Experts of a small language model.
Experts: 160 experts in each of 12 layers, 48 GELU neurons an expert, 6 picks a token, a sigmoid router.
Training: a variant of Muon for the experts, 7950 steps.
Below are experts of layer 4 (counted from 0) of a mixture-of-experts language model. Rows are named router (the router's row for the expert), down (a neuron's output weights, with its number) and show model dimensions 64-127. Each number is 128 + 24 x the weight over its row's rms, rounded and kept within 0 to 255. Numbers have three digits each.
Before each expert's rows: a language model's description of what the expert responds to. This comes from a sample of Wikipedia text that the model never trained on.

# expert 27
It responds to: Single lowercase letter opening a split word after the, a, and, as in h-ypothesis, b-rought, s-ections, c-learly.
router:105174124178113118107111137143148032126165115116133145133125138095139128115120136138135108094170103108154099116140131137129124136143163165126118133139119157144146138121134097143125109105150143
down15:164152141123169143150150162163170101164121125111100116168132133147150169129093150129099103137128156150142124123125160140117122130141115127114101142142120147097164124147127146138130119094123111
down16:118155151138113125090122108127125120109139133101136159102076129170137084154135136093146122113109118078136117124062100154086083164124139140147158127146084107109195144108139105102121124142141117
down17:137088143130116089150136116146154129130105133133194057116151118095173115138134106122152112110180099125087077115113120130120140133160090126126118084098089112178120094101132152170169125124130132
down18:077113114182102101117165161108114115154123123128150105119093108076128103133123122096132131122133114133106107170070177114161119170119168109110120148151118103100161123120094131195127161102103134
down19:154129117118107120151119169145067113103172180097149126139180121140103149171113110154132144138132135146088168089099128127128150172138122113122127134111120151135125182202079133093156149102128143
down20:115154139148133138088106124171139117165119165159147095111147111108132168126117162113132147162136129135144105079097129123158154128156117123143144150137106157148130158134110116128132114128129084
down21:126150141127151134146131106123168148133118141156145135176154085118111167107151133122111150145115110121114137075117121100111149107104132113111125118121083127137141145146091128109102130145181146
down22:110102094084092162094149137120140176117106144122152122152091144107120113147092096152102130109099115114136140151172131123134132137117117140116079149093158112140107151136122108173192151130147113
down23:121114164142079154166093094075134108142161140126138118113112157128141139140112137110108100095137130122126099102198122161123165119106089146170142155115121107158159145125128146105142142145142117
down24:136113153119154125151129125112153150118121137140113157153115152164103108155169115145114124123132100095135199084144089137109140128100114112120150109176135146135146082179110149165133087141151118
down25:123146091116147113143123189087115131143148152111125096104170131151123089136122111117143150128134127121131129107166138146158128135159092090139120156123136162099144111112130117146126113109115112
down26:128105102128137100118136108119193098125145108118094111133116085097158114107097141110122099136094130121142169117101127169149128100121135120090153115106139135166094154110120164176145108118138141
down27:176163114136152130112112116087107147091097111145097148122153117151139147135136190158114134150139153128144143137146109133104100091078105114180114148134109142102101161167182169102135097127126132
down28:146121171138115105102133129103115120103082121142132146099115160094118157071146111127073132126152145153103103144181148115128133153109086096116149118153132157096135145176116113177085132074109083
down29:151107141116148124121099167173116136140154129157162135121145104134119117158132170132107136158098143168103116122164154117115116071142129133107128055141133115164119117150168146133134146130097139

# expert 3
It responds to: Pipe separators and blank cells inside wiki tables of results, votes and statistics, plus footnote digits, dashes and semicolons.
router:092111110190145127116127113112089130128108122094129078135144092173136118120139154144084108132177170127120148107142171114125130109118172102122141133142120131162124126125146089056105116104126130
down0:120135108163121121130137147148153095126131141167111119141101115134131122122104123151080132116158122146131141147094150132152140112082169164183077141113077114125113165130135157158101128149114136
down1:148124140136131090113120170129092162126169158119152136113126145087156146161103150119143155101138127157093101135109114155129130142135100151107137136130140069092138134124095077153161169119149174
down2:168099143109116127140157111139134130160124203160135146106166124138113151149147138104162181127098130130164125107110095112147108141139145150125108145150125115110116123101119136131107122095120110
down3:162090148152166139117100078146159144147131115155155121113116103103133130090108138102082136143099104150110102114158119140153143111149139106130131126119144120131143111101129155138125072084131143
down4:103143157081133153137107124108128117180144141150132182086161136105098121093127132136127147101140140116161099105107167136136119148127123127116117117123134127131151154097155176105126131093092067
down5:088099113191092107110129163122141169130113137147165126148104160119112108108087152111118150108113124161128080121105104144132168167121108169169053110121098142168147155136114151118133127141110135
down6:139130119049138129124156092178129140129131150160137131118128090133145078147151118095128119079113168113106110133162108145151142128105136142097121163122115112094131107116174187207141150110093151
down7:123092144140120156115142103181119160122126121126144124147144150100129141145130151111149149149134081107158108112122128116099108167147119125112111119171149122130103125143088106179091120104163131
down8:112116143141131112114113067134100163120119180154112122140137095113101085159155132145116147074135153171116106128148115122178099167137150137122132097112139098139116120144074114128132131159112132
down9:133170085085104128121140159130158142144132138155142161105136122118141113158149095052160147135126124138144122143140143099116129139141099102135083114181110141114094118109131108110149157092116107
down10:147129140108180118110125150103135127077141128154097101165142135109132099103124145156126111182153132119101143095148110090169130132122108135155102126096141121139118122139177126106089105102167110
down11:117151145152091139095113101073129130137116069126167139119108108111157097140115149186129150118143116122164126105136165135150166108111124185148111107108159160133134105131141122141151132121168116
down12:113158085126096131103133122161152129165145156193112127102163134169133119140118111147141144122131119149125127135121102144117132128118122094139128178120148138141126114123133067136152138109133091
down13:147105120118150122120109127149168119128151116132159138158130125124105096168133109129176145111142157125129122155108092101117112166109171108100131114117127136136145117122126105159102124117116141
down14:115131138162176160137105129132109104108130124155120068133138170150103138111142113181113115127109094107111163179087133150109152157149140106113119128146158142107179120100132115106136128115117094

# expert 25
It responds to: Pipe separators between cells in wiki tables of sports results, statistics and track lists, also semicolons and closing braces after superscripts.
router:138148122140143176096076133129134091129113125117135071147136120172134115120127139140095120137156144122150150129134149100122127084112135079126148110173074144148083123142126120111177113107124093
down0:175126130159139150120161135127114142146055134142137116161172144098078125157112151088098127110131162123095125138158112135143168119107120096155098127149160158121119125144140091116138118177125102
down1:112158135102146146163141139136117108141110107159159106145111139156108093079147115154138167109134176121148127121144096127129105126082137105112123108131128090083103123138097119127134129173136135
down2:158140158140143131149120081095151149125114086104099128169105127109103100120117165160115151106176130126184144138111099120093092145098119144123109092112117133120107111142152114136130114118126149
down3:145143136094126097162154114117111144121155110111110126139104153131077175092117113111130145127082172115150135188113125117138155138148154149137109131155157155130141136099179096113155115131138134
down4:093170103129138172136116129112144143144170099136146142155160099115131134085102136112127111170127115147127107105120149132125165137065159118099121138136089104169149133110099128120104103098147138
down5:140097157135127131149192130139098161148112155101142093118163123114150115111154071103156138121146102139187151154136112130141109141132165137094127131158114086116123136124105112170149144116152101
down6:126117114115084130123122124112114126119148091148144121153130133127120123151129159106179154106165094116154101171139095091124139115122104105137110093154119135142079112140116092143044150121122154
down7:119094126118170133101144175130086133172136146105129137145152177119114153118122125113106123143104116116102098111139136114110089148143119130116153159145099125120160133122124094146139110121146135
down8:113077121120125134136088120108159164115156172164131169147127121119119123158135130135092103133125109150129129112129133169095130117118147140135124118164142122142147129134157079162130124100118103
down9:123089129117139152099087123143074169148117188098153145098120121144129095115109126165120139136110120141124160077115090161150112123110158156134144119128153145092109130170093125161104145147105116
down10:098114129113178119118101170116148128141084091134104131130123177114135142143084122155146097130137091117113134078077179097100145149143130050151150116136158166147112174116145102148146134166124152
down11:120121096138152169140114121115143141156110114169146102121178135152130155119104092114105151138182135119160097156094137148101124072134104113110139118146148143094108109127127132111169107126129166
down12:110137123130102138168150114114164142127105158115155150139133159119128141155115123086125120130134113125104145114115127111116130149133136177145148112143157102171108099124124105189115120109124138
down13:127087146170127088100117121187121140119155160104125101125113143115119187168115144111105155124157100122135117087104122140102104135117125140126165134112188102092143136150104127134103125165145165
down14:102075166163116131113130114136113165099132127116135127125099134125151135172096091094141152135147105104115114125077092126082101142131143136119174122098137154108109122108078105145124147122166154

# expert 15
It responds to: First piece of a split lowercase word in running prose, often Latinate prefixes like con, de, co, pro, as in coal, constant, protein.
router:150104120167179082081088147142153072133124097167128146118090146082128140141116126135118157105125135119129166101130109123129123162139083093122142143102100158133140127127114146162109109123069163
down15:147085118116056160127118138152096139140122144151099106119165147129146153130078143131146155119121094133104101141179174096130125121113150113116136122155141117098132161144138164124109137105164088
down16:133150118130124132166167130121103110138136104095168141169107118099134127140152114133148119121140139128105139131113091135124119136099129120132139131099164101145144087152124126107099079134142140
down17:113152093163125136139148092148132168119137132138108163166168099128111143167107161140121125120144155142109137164080136149102122135123126108155107114129101139173095084130122141073091146126128145
down18:110117130136125125112113094136166119093121089149138154141165130135152134135108151127108080173128121210122127133126117144123116122168119090138174108129137113177104106155147099121150162170100123
down19:102142116117165158148138154123136189113114128104134071126100122180120107137111159132113121151108077136134162128117084130108133145131125084135146101132132173135125109128098151101129132114109110
down20:111139115122127133163146124117165121150116137169151157173089120146133079135132054133126205148134140120141131120124091134084110129129168066105109148095160116162115169110102136147109108174110116
down21:108124147106117161143110126167123154097151146116108139090149115141091146131115165112097122156113144171146121121140142139132164144119114100134115149121095128104142157135119158126153136094208118
down22:103141137130172114153145121113128108093167171111128076149099137136096141123083150097134155164130135115105118176110118154155120068146135122139144091133124170131117142123133099112136137148138182
down23:094120099133122146139164151123111066147102137130169126119127125137115142104140093095183146141162145101131106140152103110089124146123121210112151126127172110110141121101157127132126136149110066
down24:139148169134138124142110085116116126109124109117103104152149125120122153136100150143103128160096145118091119160151128100153135126092158154141140129119120104104082106158094155129138118149180157
down25:115118125119116138109174083091125090169109085150165130156109151117126126128156189151123117132119112147124078112176088133142172152121128153155126117135116160118112137146115095178114152117093119
down26:110129153145122113084111178166169112149093092107140102139110107110094102083153138116147134114141140171126154121149141138087154120122120130139096128090137164119155080144060145089106139119073071
down27:131099119090149178162093144134138150090166159153153164115176172163100145129122120141161133092133165125142113120174077110141159120145129110121145115120094133124140129119098118104094110133157113
down28:140116112130142134113159082125129132139130108158155101140116129108151117129149098131111137136181122117152119103138115164085117133172133146069149101131145121115096114110102123080161129140138129
down29:149129149102145124084117141138125181193123141201146131076100091130104175178161104158108146115088120139124114115143094128128125130152145110049137098105153117083130140095105142105149140118175129

# expert 51
It responds to: Capital letters and name pieces starting a word after a dash, pipe or list marker, such as Jim, Bob, St., Ar-chitectural.
router:138103121118131113096119122117107144132099128130121087093132104137133141129124135151124089184121141133139103079112174171134121121142189122133136145155120106123128132137130110143087126138120123
down0:116148122098112169070139126114178145135127187131165152103085119134102125117198130145164132106139126139116153120070103133145150127122134100161152147115118131106090128155148135140142113104133113
down1:117156127116129134151148111108143124153117123061134104141127119132151128129091127095114162130154129176126148118120160123158117197095146145113087138172171108119158126122156125140128133130083096
down2:103159098137092146146076133124118163158128101167110105135113140146148144177108116112131155097132106135129136123133094084113079134148094129117092155118139126130135106128123144157164084159157097
down3:131146137127133118129135095131118111109118136114155117187111142137176144161140129141133125163125095098136124109149142162127105113128116118127167152099159135161116137093135107133103138152142124
down4:088160147150126136110183097150125154146142113143119123111120084111091146127161107138101140138107142138080113146116112124144170100106130106161163142101145097142142118127164126149156146118122117
down5:102140135124133143123152151164081152117161105113111175135109140101091171088080141113158104119145130121132115161144129134075129116106164147176089118112142132079132117125129126111108124119135110
down6:109159118112107116116154153075122129183105153169141136148174120111099147088139135188130139145098114093131187124117100103092136133121120119153131089106151147142129120092099162115140122159143089
down7:193117114099159125135122125070121149137128114149142108069118143096130152100133159160114148173104140146105123101123132126172106145181079151140142155154109154135151135111133086158135120115141150
down8:137154129091125144110090119157152114112126175102102166151127115143104148161127137144128137150108117154151113143109129140122122122155118147133117153093101144148090154144104166103153115140120125
down9:162148112182104099142153117130106096182128121152105137121116096153092151098173140123122128143185132166141109113124069109122141110136102124131138109123120099162090146132152113187117129134144129
down10:111160108131087123157155090172123094146165157143116118073126123107089130095134138065126120135108131096099093148105138140127130116134142185087118146131093127150126112161106155121074160127122165
down11:112153093164164139133076116125123101142143134127127109121161164088135107112169106155164185132167079102137118128120114080117135113100112124103105083083164111124140170143138067182146110162177130
down12:139198143117149116127111105132157114142122133140083119103105117131117111160156107137125128085120127163159143114104137082157148099133117143139101073124138119130125162154148117128138139165128158
down13:152097137084089123120108146113155155128106099147107123154132153134125165125097125173157093102117115156139181127139121143069135117167142117123121132133147155101108095117139147075148141137094100
down14:134140122156149105140148124139149121116186123144142154126152127134147103168154103078115129132148103181066137121141141104151152096118192120133131101123107106125125137110116089108143120134110118

# expert 40
It responds to: Single capital letters starting a word, mostly personal names or titles like K, N, J, D, plus stray byte pieces of non-Latin script.
router:118102128106094114060115129119137146130087117081111090130114139085166124118133124160160131168125135112156128137120163145116137087156199148130124161163073155143139145135144126159098143107143129
down0:155123109136109138169099126137136165187123109095152148174109151127141143138154128169164118125130114113154107140143152148099124160135155072123096127122109153090169164114115067137109119111108160
down1:111101104099099146087116158164108151094157114122104141120150119115114113126137123105126161118164180147146124127131124138143089187115147151135119145088080102118162115137074156079070114167121150
down2:141080099145149096171163135119100143093124104104168141098155128113075111100102134148164170108118155124134112147129173124130125119121110156118088123074149114163126128122152154105152147157107144
down3:109134172114163114118154138123135121138108139080131117086072119128091117117143128149113142147130096134106155122143099090114144185122127131141152096125091098162121141132124114149098122129140133
down4:153125118157121115087093112133165088149124126128173156098116123116123077134155115146133117148164139101118150184150156101126109137084152135085145106121068175147149101126102115145124118135124119
down5:163106134151091136109149178112123102134105171149128142124099171118105153143111133096134136124138115115110167096111133120145082131148163118109117125126149161087121128128182135108150108108130156
down6:153130120127068125125122140115112130124174161086111184157174106085111088137110099113095127122155120134153128114160131160097146129114121158136114113148148105107135136162132182127151138189122114
down7:114100139097118127155133088136151179129107146117141114126120101120087153167141100116128118157156144141122101140131126142139116190106131132112119160122152150092145123121130163170136138102121139
down8:087129188095114107162110133124129116131098119131154153176173131145118150113152148088098115146135070112145096113120153100124158118143139143131124112145161128122100124136153130151165155096097142
down9:161142131141134166100122155115181112101164135109134106096135109110174153120079120142139128132135117131116117184124131149138090136116096104104115134163131097152164144136128113147127118130141097
down10:162146179169119138122162132137147073131164134126103103101149159105093136100107139145148135115106116142096120180124182099154176130072124132131110144138133080150154137141102130134111102145137137
down11:114140194099131122148136078096168100161142165135130169151104148143157085172118107164065119120126098145099145125173139102122118131160141138104135148122144102133133136136153122078092094108123101
down12:129134142131131104150117128137113146125130095093137123139138137140086115149080142136108146153128133103137130171127114136127117127105102079153159127139143116127076113062175114149148133089112097
down13:137128110117141103195158128121136122142112063079150128154121136174110108125144112121136139106103155139101139108143111102086147164102077134154090111141112181148123151107143096130157103143120143
down14:133126123137190129104100163186138142143154136114147156138117138135082108148104088113099145070157075110112131170137118109090116125128093135107132091120158166108117116094166133116153118102097093